From a checkpoint of a small mixture-of-experts model trained on Wikipedia.
Size: 12 layers, vocabulary 10019, 175M parameters.
Below are experts of layer 9 (counted from 0) of a mixture-of-experts language model. Rows are named router (the router's row for the expert), down (a neuron's output weights, with its number) and show model dimensions 0-127. Each number is 500 + 40 x the weight over its row's rms, rounded and kept within 0 to 999. Numbers have three digits each.
After each expert's rows: a language model's description of what the expert responds to; "comes before" lists some tokens at least twice as common just after its tokens as in all text. This comes from a sample of Wikipedia text that the model never trained on. Tokens count by the router's weight.

# expert 63
router:537535466472485494541536509418557586547519436514521460529528469517503428506546477509448578533458528517531481492516533543543466510496478548537534504438418467551428479502491484496544524472514515482502504545542581472481568457481476546504522492521533482494546516509518478541487518539518461528520534511549441588523530479460541493543551471502481495504502513469498450480441493418498532475514
down0:420551508443533469466505470491515475498546479520471479534543520504515481466519496552497490531493549510462481448456467520483473553548551444427467500528436479492502478466487521533482614493527544468530498525546472451519555502533458571437513476540489477465468495462488495538517526504546537518459547509436516442570508457488440440456480461566558481614470518432495454562464480529480529502443
What it handles: Verb suffixes and verb forms, chiefly -ing, -ed, -ating, completing words like stopping, tracking, traveling, changed, plus produce and along.
comes before: " the", " a", " to", " with", " in", " his"

# expert 19
router:516502475489465464467493518533555567480522491521515494556461485439489481492551494493462528528491535560497439448512468502571427555534457517589556495427446486516451496519554471555611500464460534500519561490506476452479507482489493566599571533507500492546559411508528466550500497520539538584508491550516530491485557464483481472505550444526506458530504516479430476405469458498557514453573
down1:504513520520532490485493525484472522568508508521565525555476494517551436517455470492454501545460498530478477490526472524562480501463523450525475516522509544523561518497573517528577518451496469478479435542468448395571465434390424539557502473532436553515441582498409454466522461521476501459552507538427550449519448535521514495523538515453536503438484483429519465499494491558530573516480
What it handles: Subject pronouns and connectives opening a clause after a comma or period, mostly in biographies, such as he, she, who, and, it.
comes before: " was", " is", " had", " has", " also", " would"

# expert 31
router:550542496508480471550513516449590525530520450560554468541513510508482447496514487473467547514460538532530436424517501508495471474581475523528557490448486512543474498567547461538485517504471588463482503496557592449481463491440484509589443485502490440593495412459519510513456498538475505564527515523528482587485507498459562445554526518562509509545532566444472480457483469495539544448539
down0:544501511572495612477523502477495536478525457595529450553482505466538480504495485492519520536454532505549555557435510518525486563459531463543499461478452484477456495517532480566541392534480524405523439530546467478481541545502501476487471560539518469568480555501512467497477481550513485445544460450518556540501495558482419482470538552478442566436497458507512545509488484496512535543577
What it handles: First digits of quantities and years in running prose, often sports statistics, such as 33 innings, 22 volumes, 2021 season; also hundred.
comes before: "0", "9", "th", "5", "–", "8"

# expert 7
router:489522467418464502545500497474528514463523418567519447524539419431422425463496540487472514507496544554522486484479519550506463537560427556586550524479516492536473483577537495530556493483448561470512532498607504430467498491508480498537489477526513462548537448474487470538525521502472506531509501558526521574533555471476541503549497477511506490500514514442423519481487469477529526435542
down1:508505475474488529474482498443464452535504478527508448439486468519489442483450534502500520548552500484533512516466396505446422560558498422503450504506516513436484453591460497519487465591550443552503549447532442483499528502523454529554557484461539550473486495565529558502519534544564570546465506449544509494515472465478518481477431488504439502599470505591535479512478532508520578505489
What it handles: Inner digits of years after 19 or 20, as in 2020, 1957, 1902; also adverb endings such as -ly, -ally, -ically.
comes before: "5", "6", "4", "8", "0", "3"

# expert 47
router:522534536477424495509521522414525584552515520508506533518532427447519481476535585463441537526472519542487485460529528532572453547520497506559551521417504546540500469596561441577497489482484566514502528563496499453460445468484456462545514505524486465582446406495498506531466547505435484565452496559479522474519532473498520496549516500514482479511528522445480395484497468463542513443527
down0:569490514565479540502480509519563493582475476535486509537563554535443536508511419479437448448472518515530593528498548510519476456519472505472493462496445514437466433577521523520521468472569445539501519530559485543467512466472475458539574463465443589563453507520477510482493481480401586539449519559534535441474533509511488513514502515467448469492494490489464581496421549487472528507511
What it handles: Pipe followed by a line break ending Markdown table rows, plus word starts like leg-, there, Am-, Ag- in prose.
comes before: "|", "|---|---|---|---|---|\n", "|---|---|---|---|\n", "end", " are", "|---|---|---|\n"

# expert 30
router:542554430483487474552548544487485532580556354556561456520527443434430486504516479476498533579505593524514496459475494512481462551526454505531519561492451474488440465505552473541499532464482516450502544463541580458455465428488484515488554539532538476519504470507533470511459512534493459553521506526562441624494553465483494489530502483577479446558522550440450497447490449486543560463552
down1:556452534516557446433531566494513494580420522456494439513537492464458526483495472496449502488478492508565553531527558496518475521472452486546536441471475525469579485477450561521598429502547520495500470516522515390529547448509523497490470488527495523547443536482455535548476422461518519517462435566497551549592423529470465461555452522532547524548491513560442511390472468497469503457485
What it handles: Final vowel endings of Spanish, Portuguese and Italian place and club names, such as Valencia, Córdoba, Valadares, Criciúma, often in tables.
comes before: " |", ",", " (", "\n", " /", "'s"

# expert 40
router:539512501507504463576521538497509522520503420593514531532535487464466421450508504413464551570477518483481513420499577521501454502557463527563536504476464524594463464488532515541504564433468540457462563517509536452500450460450479515546492521511472440492518468483553531549473476516530526551555512560532528582483484489467544428512499516528504496573550578466488492509489436474521532458521
down1:504489515458555487525487533507444452511457500479506500462554524521486564482501471475544518494547498440553478562546558446443506494490492400544477458540451499471508493494521448481571487527511553444443487524554489553485534525543464530472540530316495567473531547474504615503486508589453522577492474479494507522529514515490477564409449494457514491456461491488576544515441562472521486471492
What it handles: Colons and semicolons in titles, labels and times (Revealed: The, Length: 4:28) and semicolon-separated lists.
comes before: " ", " \"", " The", " A", " —;", " N"

# expert 44
router:555530460453513478538556473460534499528530430521492458585494448517467471443522439471470509506436519525565468487482587500527494558504483564531525543476440560519511479553512495525507554472479521413531520531550567442462451426496495504508464473550544454507519496470574462498499528526496461502484573519512469561492544538411526513553520473504459543518517498454463479490450515484523499421538
down0:439549495467546536414498448513457479471487422508527444496526507503518467500429485450614426465552467409537534471468519496452488506478436460483483446529508438485542474547483589506428488539460521556469461516543486483465549484580587531486445463503468471469525492513515502504517473586597513549505565477475449529490442495513523523495474504524532538527537510503476485460528542475483572583519
What it handles: Verb endings ed, ated, led, red, ized and similar pieces completing past tenses or participles, as in cancelled, treated, encouraged, leveled.
comes before: " by", " to", " in", " with", " for", " from"

# expert 5
router:562548474491444417565529506453516535579522401510550415508556478486467483478514477490507555533512550541508443449540543507521468562515492517517571483486467500505460429506542448511530528456497534492545551516586571478478502433508494541491533520565511466484490488455534489487537486450506500503514525562511458595461561470436509461508502482533463453512494555480435505434449459462553546505517
down0:501543545450451468464471473527493486471520408512469527498502534502455520548526453479504510528556507544557521510478460506580521492558454579465481468487507543515577481529509465518556430515482476537543476530466504575593520494511536446481464502513500467541454493458512417546473473464513509568501500484492455449558428504547491496529528517535556432509508513454522460514522505604451584510424
What it handles: Final word pieces of English surnames and names in lists, credits and tables, such as How-ell, Hay-nes, Tay-lor, McLaugh-lin.
comes before: ",", " |", " (", "'s", "\n", " –"

# expert 16
router:503505506472466460549529563411514534509535452552531483515526510509507442502558571481404512589489514543501506506555496486529475544586521537557554551432486499542502443542509443552529569482478540470456533496496496460470484493461458496537533519522529440535475502457536494545503579499556530493461517496530478491459554441485491524525502471502499474533516577450453509432491455435536525466537
down1:491463536479429443471495415515499485514482502556482457478512483450461471456551562489492548491423473542553507458459501563477504441519510534518487523512517473520526496458490508460603484468545473557489546503546506544497446533495529482493482477406520483501455563446458516519463492528473540535495491578503489559554545593544500502531519506502513513522440456459491477439598523478487461485513
What it handles: Pipe opening a new table row after a line break, mostly in results and standings tables, plus the piece an (Stephanie, orphanage) and month names.
comes before: " ", " Total", " Turnout", " Majority", " Win", " Loss"

# expert 27
router:500570463480475456541539490434521547548554478576497475508538494477468439424483528394472551495480504538532517468495525535494501484571427534544516513443482462532495476585476424559509522518420558465445543518550542431444462412486404562541475512545500472596528477449510493549493568508522517571544521513523519509476509486427504462509511459500460461566513551450463502493464436512522539461480
down5:457492476498482470505506455436513445561521587452524483480445531532472516465494518496546480550527542448521566503492524436485458521493486465514469489530450490573583468464493465481583515607475472552474503472483508448564504488468462470505467468441468475560532494575538567468491418495478484466517558548457436493547482518497537522474491497536434559469485518486510513500477483555512464453468
What it handles: Bare space tokens just before numbers and years, after pipes, colons, commas or prepositions like in, the, Published in.
comes before: "1", "2", "3", " |", "4", "5"

# expert 32
router:508502481482505482535572545475525543503474443542478437523518494479458503481506522446449515497476517495491455448555538509563489509498450577546531541483503472506414488544543469515529480439454536461478532534493597451472480503499457502569510521543538477549506458467510486522481547504493526546539478570565430612542552470471583451619508458545488511514487507485471469468452528478523540424557
down1:449521462494497456514453506533534508461608498472584493553473501495502508583458449518514466517413464505506540473424505524489479469533460464485559513539466517531501524510433540478527480476566521533490500494551514460551504497483498496455524544550495475501514440584475504528514505514510490497481514430522463484503444481559453550491489435551529501491444437438486528510429494466503439479503
What it handles: Singular nouns after a determiner or possessive in sports and career prose, such as goal, contract, role, match, victory, defeat, career.
comes before: " in", " of", " to", " for", ",", "."

# expert 21
router:558550521459495456496484490456515567543529513507478503565500470483478413466509490480483553516442595523474445467537608546510487471541512538521564502495458531535454467546531463509496522521465588486505541533513516445464529486474461571511446543515502470550495476406565470545511486504500511559502528511527453561495512476434561469519502510538512511604523530452464451420490497459530541469536
down0:486509524538534489467503535508496542496438664480411500543480527575528530553476486425532495580507480469509543428472514463517514516526558487520487515504490498462486440473467490485513508538559594545477528499455446411505468535470451516499498503548530443449538519486434546485544525509572432473524529472468510430467524547522499496463579478530551470485512527490597461575512467476490580506526
What it handles: Sentence-final periods and quotes before a blank line, closing heading equals signs, opening parentheses, and slashes in URLs or route names.
comes before: "==", "The", "In", "===", "On", "S"

# expert 12
router:523532493449452492497531537464492555495509441531530481516518463504470520474523538460473522473460541524490456489539548487547474481516479543538519547500516475569432500525543475490497503475456528501439543522505560477497516492500418510564453519585529475507517434456540490549492529514506543509497495537549444607484574484488561434562503474528486472507532506451474428437454465429535493474569
down1:576528511569581425487432559482488612521532514537516446522463519495497526464477462398466540444520487497494532524465479522460521552511575505532515498434457568513508476565522504484556511483519421506527537561510509580520504447567603527512534498444517554457533531526500535436537513515465543504496476473509478592484419449467557495530447491484489519480507501443479535512509537479480394421527
What it handles: Abstract or media nouns after the, his, this, followed by of, such as title, name, role, song, story, version.
comes before: " of", ",", ".", " was", " to", ".\n\n"

# expert 61
router:542528473474429507518535470440534537474543471560530483518493398468504467515515519460468562517442536536503500463522544525528474504577533541550518476438444493541457433504513414512533507497463533469550579499575531443484457418514420517511534473486502419554506438449526468493499499484522553579571479508515467501519504470467521457513508466561505529600502605488454471512455477447513549433537
down0:447528515488538514554485489447474455520453440422532501458491534487489565506453536410568495487559373530531544438494459502494447469530547494523514490563456533545429493504480470486536480464514447519499524559429492508464518492555577516428522509484456534532466504485480472495513528592481486478440499483527492549478522563576473424518506500480510489510560472423477514458515512549583469458512
What it handles: Periods ending sentences or abbreviations, such as Dr., D. Eisenhower, p.m., c.; also decimal points, ")." and heading-closing === marks.
comes before: " The", " In", " He", " It", " This", " She"

# expert 53
router:506530496478499441507589525406536517546491457522512420539513490492461453532548501433432560492463590530494465506521550529483475532560477521520498516480514428521468474515507467521533496469482497447488541504565534455511500495471447525519522437578558483543560473446469490564489484510478497525507479552543404612519532483457537463562534476547463489508489526491472499497459456470525483454576
down0:511473421490496506474515520521509476480475426545506465550520537498506469503459446445531481513552547542505474440499562486512438505486514465464529530472466452511521491528507533487559566467505475442481436602487459548437467541521584450504571547481464553565474482470511494507492437450474519475563472487479475496474464539452509485472524548523493521425470587474420544521481497552486517547478
What it handles: Suffixes -ation, -um, -ology, -ity and topic nouns like education, health, research, food in expository text.
comes before: " of", ",", " and", ".", " in", ".\n\n"

# expert 22
router:534509490460456458518482506431508547515576467627479498534529463476446480480499481480456555537480544572552448495515550552523414490571490506525524492469480475518456436578503480506560516491535592415534500546595536448484475514417446586536524501542568462608508462509516492536533521492517546494526532526481533533517554466486508442526531500493478479553522502471478439432499422491565525434466
down1:494504499463517505553523535448410499581564489426553557526532523498452468507547538520527537563558462469530521444527543528518535491509471510487522563576529567495487499457540524535416480560476472499547535476492511547478501552602541481489584552509414476485548514478557479494479417478548507466482485508496445447501511449544461473449518417465478474514497518564481486489440493535447466479485
What it handles: Second digit of years after 1 (1978, 1791, 1857), especially birth dates, plus word pieces like x, ox, ck (México, pyrexia).
comes before: "9", "8", "7", "6", "5", "4"

# expert 33
router:553574474497482492534549464461482521514500410575494461580507523391435479448527521487483522564471518518491459459558538534492460508548444523560540529483513507492456511534533518553536503474427499479446489489513507453490522490407460504552475501516531493543459464459549513510444573500485508607494474532534482582502538450411533448489516522515478464597555525469490460522457441488500588470497
down0:529469435544491498445523502492480449430492571508418472525531523499419550495460499540448460568481483589563434528504536466524516500455486529434490533518456510515554417533495518546510508479472533519551543498479470495541445471468458510552475525624489478464427479461498532508431432502455503452466515466497516468462529436518519500513623495437585516514496477507425506525501488558445495552494
What it handles: Colons after infobox field names like Fate:, Duration:, Current team:, plus United, State, City, York in country and place names.
comes before: " ", " States", " Kingdom", " United", " UTC", " University"

# expert 39
router:506509485476467483512480486482503505556560503582486467512522471444508484454534523389477504517499524515486496439537512541530497500606489519576483513491480493563492437548527447592513513463459561462443531529511512457504523456456422577512537475540537458566529463450514470536473582446508518545518492526536507516540519475452511539523494514534514494539524578476487497522475448475485580499503
down5:469491539529480496528547570539531490520542564472558496500521535489547537516486424448534540532520465529539498453510487505516561512488442440519399479557528552506469446446494542561502490619455491511485509440439522572470528442548455551492559484471518498511492426433476407486487495468503490489534526470496515537468476584478535598444506509437466494492484408523485532486429501559483481426468
What it handles: Space tokens before numbers inside table rows and vote or finance figures, plus capital U starting UAE, U.S., URU, URS.
comes before: "1", "2", " |\n", "3", "4", ".S"